config.yaml
n_layer: 14
experts_per_token: 6
d_expert: 64
d_shared_expert: 0
router_score: "softmax"
routed_scale: 1.0
balance_loss: 0.00611
router_bias: true
n_groups: 4
init_std_router: 0.00652
tie_embeddings: false
optimizer: "soap_variant"
steps: 10398
dataset: "wikipedia_en"
Below are experts of layer 10 (counted from 0) of a mixture-of-experts language model. Rows are named router (the router's row for the expert), up (a neuron's input weights, with its number) and show model dimensions 128-191. Each number is 200 + 40 x the weight over its row's rms, rounded and kept within 0 to 999.
Before each expert's rows: a language model's description of what the expert responds to. This comes from a sample of Wikipedia text that the model never trained on.

# expert 55
Description: Punctuation joining or opening items: slashes in CBS/Automatt or URLs, hyphens, dashes, opening parentheses and quotes, often in music lists.
router,172,186,120,187,162,218,207,85,127,211,270,233,247,152,156,242,218,176,182,131,169,191,283,216,187,271,271,245,203,253,216,228,187,181,225,191,175,191,139,141,171,189,193,205,111,179,180,254,193,274,191,190,109,205,179,187,119,189,167,255,143,226,241,142
up0,179,234,235,127,184,164,258,172,155,162,148,271,216,153,212,202,210,126,201,269,184,149,284,204,164,181,163,183,163,233,258,189,162,229,228,177,283,201,183,245,150,227,212,200,211,201,220,191,266,183,208,212,193,231,164,127,155,187,240,184,160,216,218,221
up1,190,144,187,271,213,148,293,72,191,177,156,238,235,183,262,208,223,175,201,111,195,164,198,225,199,189,242,199,161,182,284,162,220,216,181,183,187,208,196,187,154,181,227,203,241,142,196,146,235,194,227,227,185,219,106,208,240,127,182,208,174,210,189,174
up2,256,207,217,192,176,203,229,214,243,161,204,164,228,173,209,136,206,227,201,256,205,117,239,176,136,208,226,194,122,261,306,245,202,218,207,185,185,175,170,202,213,201,95,201,212,189,188,153,214,176,114,272,184,271,231,124,163,202,187,186,136,254,195,149
up3,208,302,168,208,179,166,168,159,181,212,274,142,219,161,213,230,211,253,203,217,142,202,225,264,187,230,237,214,184,153,172,129,213,146,174,197,155,245,142,203,227,178,147,182,140,265,160,256,192,158,211,211,217,153,184,166,200,194,147,197,223,198,217,207
up4,248,186,172,254,212,184,205,179,161,210,236,173,135,202,188,182,235,207,204,207,157,190,207,206,147,218,211,158,276,154,219,243,180,242,156,212,228,202,189,144,197,191,177,207,214,207,222,177,142,104,181,224,185,233,188,178,177,182,178,210,219,186,182,191
up5,103,248,162,142,205,130,202,149,164,217,231,206,254,249,265,175,229,207,158,210,244,195,193,170,225,207,180,240,257,195,181,198,272,220,151,75,200,261,151,212,218,209,162,163,210,198,237,199,238,217,201,205,132,179,283,218,199,149,230,246,194,201,126,208
up6,133,198,152,256,176,162,206,160,187,164,192,299,229,181,186,213,214,133,175,235,168,137,162,249,182,175,180,182,162,179,214,214,244,173,247,215,229,246,234,125,190,214,158,228,261,251,194,145,176,178,227,154,135,244,194,240,230,223,205,162,272,185,226,188
up7,196,124,189,164,132,212,184,130,211,190,188,156,155,204,203,186,209,205,268,140,172,136,232,259,240,250,201,189,211,175,165,192,251,197,170,206,264,182,145,172,227,170,241,237,202,213,127,284,209,172,181,254,253,271,176,226,138,247,131,168,188,195,165,146
up8,177,199,132,225,240,228,162,208,158,195,217,173,232,148,219,230,183,198,198,112,157,155,231,178,245,261,210,244,219,128,200,169,287,161,225,227,167,219,204,207,165,171,174,192,230,185,199,259,243,154,174,181,189,217,257,147,115,264,184,160,209,179,168,171
up9,151,247,175,301,198,165,160,292,257,151,214,203,183,263,180,237,193,192,219,223,192,218,250,225,196,144,186,222,279,172,238,147,160,229,201,175,209,157,196,271,242,170,257,165,208,266,207,251,198,173,219,221,80,154,217,133,145,194,192,100,173,160,194,196
up10,190,202,211,235,191,240,156,198,180,243,217,169,215,290,192,217,212,134,215,176,257,115,256,214,93,144,189,292,207,190,202,222,225,115,223,171,152,174,203,243,127,144,130,150,265,209,147,183,267,186,217,235,148,208,155,261,167,160,132,231,215,163,303,175

# expert 2
Description: Closing parentheses ending birth–death dates or short notes, plus years, percent signs, quotes and brackets, e.g. (1926 – 1982), 2024, %.
router,250,175,225,154,271,253,177,251,181,222,298,152,188,244,191,164,250,146,189,159,130,173,249,204,216,244,250,251,237,230,197,164,172,231,231,172,172,185,206,165,195,166,176,218,164,177,157,248,199,197,176,116,197,219,161,229,236,149,163,249,219,171,151,177
up0,180,155,199,161,154,133,182,218,180,289,216,266,178,203,113,140,246,102,278,246,107,147,230,212,170,211,208,177,180,206,205,202,215,225,248,185,181,182,262,176,201,187,179,240,176,172,218,211,210,181,231,283,218,218,249,253,115,172,187,178,236,154,175,152
up1,183,215,218,128,226,277,198,224,271,197,247,184,177,213,187,131,233,177,199,215,129,226,180,171,215,235,127,176,153,251,240,254,176,241,208,256,243,176,179,186,149,154,174,203,171,175,215,258,171,250,168,205,264,205,216,247,150,166,251,235,207,211,160,134
up2,182,245,227,205,197,183,210,166,116,251,162,113,214,173,206,182,143,315,242,179,173,202,215,170,196,302,186,184,168,180,207,263,254,215,207,99,228,136,188,147,158,167,247,208,216,187,131,240,176,157,219,200,207,237,153,214,239,219,151,140,147,93,154,236
up3,181,173,247,172,211,172,201,227,231,180,227,169,191,220,212,124,187,159,254,225,128,207,194,166,234,163,268,160,273,182,265,212,197,192,170,169,191,308,260,131,181,147,236,199,186,218,199,222,257,140,216,144,234,197,235,252,207,156,247,165,173,188,221,148
up4,241,213,219,163,224,229,176,167,192,240,237,199,170,224,240,244,204,183,176,185,153,211,212,210,236,194,218,189,45,185,195,224,151,216,212,225,229,178,204,202,170,202,174,141,277,197,214,263,266,146,199,190,239,108,165,204,151,225,182,207,207,163,215,207
up5,99,161,235,165,148,173,184,227,262,265,197,224,193,273,199,208,151,161,186,182,217,218,164,227,169,251,188,228,134,251,201,192,180,181,190,176,138,209,228,111,236,161,123,223,245,236,203,155,205,176,215,178,218,245,197,229,145,121,173,149,198,231,198,180
up6,211,200,198,240,247,188,210,194,211,233,223,220,183,216,158,184,191,147,226,299,166,206,232,133,86,186,243,207,203,216,152,198,278,211,241,194,238,153,217,190,160,165,205,239,237,221,214,227,214,164,205,233,210,153,222,174,205,155,187,157,198,207,171,144
up7,254,137,150,182,200,147,248,127,265,172,202,220,177,157,227,250,224,164,183,150,224,189,166,223,190,261,172,258,200,205,163,154,256,107,229,227,132,194,105,238,139,169,209,249,167,273,128,210,195,223,170,251,211,219,166,307,195,183,204,203,207,190,215,145
up8,220,173,150,142,218,81,207,222,226,229,196,206,198,166,174,188,148,211,191,219,193,239,204,153,161,232,142,292,244,273,277,162,157,180,198,206,227,234,189,202,202,214,205,170,150,194,185,185,206,210,220,258,205,202,249,189,289,190,146,211,201,161,189,203
up9,176,150,207,135,198,254,136,243,198,199,253,276,191,251,213,231,131,195,159,225,223,187,213,196,183,225,196,256,236,235,188,173,152,189,204,176,120,236,241,143,227,263,154,235,83,233,242,206,173,211,220,198,174,130,193,192,208,202,212,215,165,216,188,206
up10,195,221,286,208,191,175,197,170,151,207,190,182,118,225,170,225,229,195,136,174,178,176,199,205,233,176,237,144,237,189,192,236,224,196,179,200,209,242,207,175,179,143,225,203,153,236,166,245,214,209,182,142,213,194,151,188,273,230,189,176,165,179,157,204

# expert 58
Description: Month names and tokens within dates or time phrases, such as February, 26 October, March 25, in its first week.
router,231,222,217,147,221,180,169,130,183,125,241,177,221,161,212,277,195,145,209,180,147,225,181,243,175,202,125,223,207,194,175,180,189,152,210,241,143,188,164,219,152,171,167,221,103,249,181,233,137,227,194,153,260,271,206,302,156,136,229,178,212,197,248,234
up0,202,223,204,186,189,216,194,164,165,224,225,158,171,217,253,275,243,234,163,210,164,208,164,250,222,215,190,250,124,161,106,203,163,146,161,284,215,193,225,176,141,159,209,218,131,174,161,226,179,232,210,117,241,208,181,228,185,190,130,229,232,171,226,198
up1,255,221,236,259,117,188,194,230,170,215,214,199,198,195,194,151,235,183,160,160,221,217,192,279,163,241,280,220,149,176,276,222,193,184,246,156,217,176,140,224,209,157,257,160,222,166,212,142,237,212,217,156,205,207,130,259,170,185,193,190,234,175,215,240
up2,186,317,169,160,213,187,193,144,134,230,197,275,286,249,253,276,257,168,230,241,236,160,131,207,184,222,188,205,223,148,189,187,172,180,242,228,204,242,233,258,239,259,161,217,223,239,216,180,149,269,206,191,213,233,217,195,173,174,223,165,182,201,185,151
up3,178,196,197,238,148,183,139,176,256,232,237,220,231,149,240,194,237,136,227,195,235,188,219,298,125,208,173,218,166,220,225,167,233,195,190,169,162,246,209,220,157,254,88,238,130,208,179,277,211,212,131,175,146,268,259,190,195,297,230,211,194,151,137,193
up4,202,208,212,197,141,216,227,196,140,248,253,210,225,167,233,269,118,167,178,239,204,164,192,218,188,170,201,240,263,211,220,165,267,153,125,208,168,164,246,141,209,237,195,283,247,260,159,249,183,194,254,149,279,230,163,163,213,176,249,184,188,248,200,186
up5,115,210,265,271,208,230,200,219,153,211,257,226,164,225,258,233,276,263,172,232,136,176,202,190,207,244,159,195,185,209,178,186,219,238,218,164,234,205,134,194,216,305,209,193,196,213,160,200,242,267,197,178,223,165,125,239,217,209,194,171,195,181,197,211
up6,160,206,153,175,190,175,176,216,234,254,181,119,172,185,179,237,140,207,191,179,225,222,214,147,161,152,223,239,210,248,211,178,211,245,148,238,242,164,214,148,228,165,245,191,157,191,219,250,182,266,217,173,236,256,262,205,178,196,184,188,180,151,164,207
up7,165,183,118,135,182,212,174,143,105,192,171,154,256,292,184,164,212,205,228,194,229,178,305,139,187,262,213,243,219,240,220,150,226,216,154,190,139,176,230,219,171,207,281,222,188,213,269,174,236,226,181,193,196,158,274,171,228,244,195,265,145,172,248,235
up8,194,258,190,220,257,285,153,172,249,164,302,190,231,235,179,163,171,216,148,104,193,237,184,293,190,192,111,155,200,208,203,202,204,202,227,268,235,152,171,229,234,194,194,224,211,206,220,139,245,203,211,208,210,201,171,217,169,190,112,180,193,293,218,202
up9,238,207,200,162,236,206,328,160,211,219,192,200,185,193,203,230,198,168,243,189,225,182,148,233,126,229,170,221,159,277,267,134,271,220,193,215,238,173,157,182,193,228,143,259,104,154,193,164,154,210,184,185,255,235,199,188,160,188,200,187,180,217,224,96
up10,222,173,153,253,195,171,171,136,107,175,200,191,179,135,177,150,210,131,201,180,189,130,234,216,95,216,177,185,263,201,232,194,214,231,239,194,225,206,201,247,158,167,178,138,229,213,293,216,229,228,246,160,189,126,187,249,206,196,237,225,189,221,223,197

# expert 34
Description: Heading markers and first words of sections or sentences, such as ==, Personal, History, He, The, According, plus table header pipes.
router,164,164,252,126,162,158,236,184,132,217,283,153,225,206,118,242,105,149,210,205,134,172,187,173,178,202,208,210,251,171,185,185,147,192,234,144,196,210,149,226,178,160,249,213,191,233,269,159,191,161,253,203,179,263,192,184,100,153,221,248,156,125,237,222
up0,115,207,206,247,193,232,230,275,182,191,195,188,188,171,213,197,197,111,276,185,200,206,187,118,197,206,272,197,160,212,246,173,213,294,224,206,210,149,178,240,138,183,284,244,183,196,174,113,194,253,235,175,197,232,242,155,237,187,222,172,201,234,177,214
up1,227,156,192,168,215,131,170,182,198,165,202,156,143,158,144,156,178,249,298,217,223,154,232,250,246,209,198,183,243,252,159,224,187,166,215,143,195,200,118,214,190,227,200,223,215,214,166,229,224,166,208,280,161,222,146,209,232,191,186,185,223,200,234,234
up2,205,169,168,150,151,236,252,204,156,240,289,201,223,184,226,273,187,210,178,159,185,218,155,194,160,189,193,166,256,214,217,199,260,262,174,200,251,125,171,246,114,150,170,147,179,273,182,193,251,181,250,212,214,227,212,221,188,208,202,134,185,171,225,147
up3,160,220,157,173,151,168,176,207,209,241,164,172,172,194,143,213,204,147,234,233,153,162,220,176,161,127,259,189,190,105,227,217,145,217,165,251,189,155,189,220,199,186,149,201,163,162,231,225,258,233,205,194,203,247,312,245,149,203,209,175,178,234,197,163
up4,118,172,239,117,244,174,312,234,156,243,182,142,242,165,175,231,162,159,258,198,246,196,249,208,245,137,166,189,172,186,171,201,222,152,192,227,156,245,204,200,200,166,204,163,198,210,213,187,255,241,210,183,270,163,268,239,189,103,167,242,203,203,254,215
up5,138,201,264,117,207,187,229,228,187,247,239,178,102,181,139,210,241,198,249,207,197,187,191,230,246,183,263,249,149,146,214,169,150,273,151,237,194,218,183,208,141,156,205,177,189,221,165,260,272,239,158,153,148,230,197,247,176,137,165,229,180,228,257,215
up6,252,169,256,106,206,175,200,188,161,194,210,189,164,233,207,201,225,248,211,221,145,200,199,163,149,203,197,211,196,253,125,202,191,249,156,183,240,207,107,157,164,236,193,158,134,174,188,188,194,165,116,159,223,145,210,199,279,304,226,145,153,210,155,177
up7,140,242,178,161,201,195,204,166,130,165,244,236,216,178,171,199,146,188,246,167,247,167,173,222,181,130,262,226,263,211,186,223,263,166,219,161,224,98,198,205,154,207,273,239,203,266,165,223,218,209,161,216,251,227,215,207,200,213,182,238,164,210,167,126
up8,231,167,239,187,119,285,234,224,153,220,254,317,221,182,166,218,239,173,264,215,167,158,264,287,150,228,213,150,142,210,215,192,157,179,216,173,248,222,174,241,116,224,213,252,215,210,232,175,176,221,175,187,180,168,275,291,175,180,153,248,184,182,232,195
up9,230,189,229,117,196,156,259,212,272,172,190,300,203,173,155,202,127,181,184,202,260,217,174,192,169,191,174,183,183,181,184,176,198,192,197,208,234,271,242,235,221,181,191,201,160,223,168,157,287,188,192,190,287,245,187,189,185,177,181,215,209,234,181,183
up10,167,265,249,193,198,100,302,206,259,238,129,190,150,232,229,184,152,177,204,162,169,207,154,195,198,217,210,258,182,184,151,159,131,195,167,244,214,246,173,176,137,222,270,242,185,261,153,160,286,212,272,313,195,188,273,221,150,267,269,172,152,188,302,223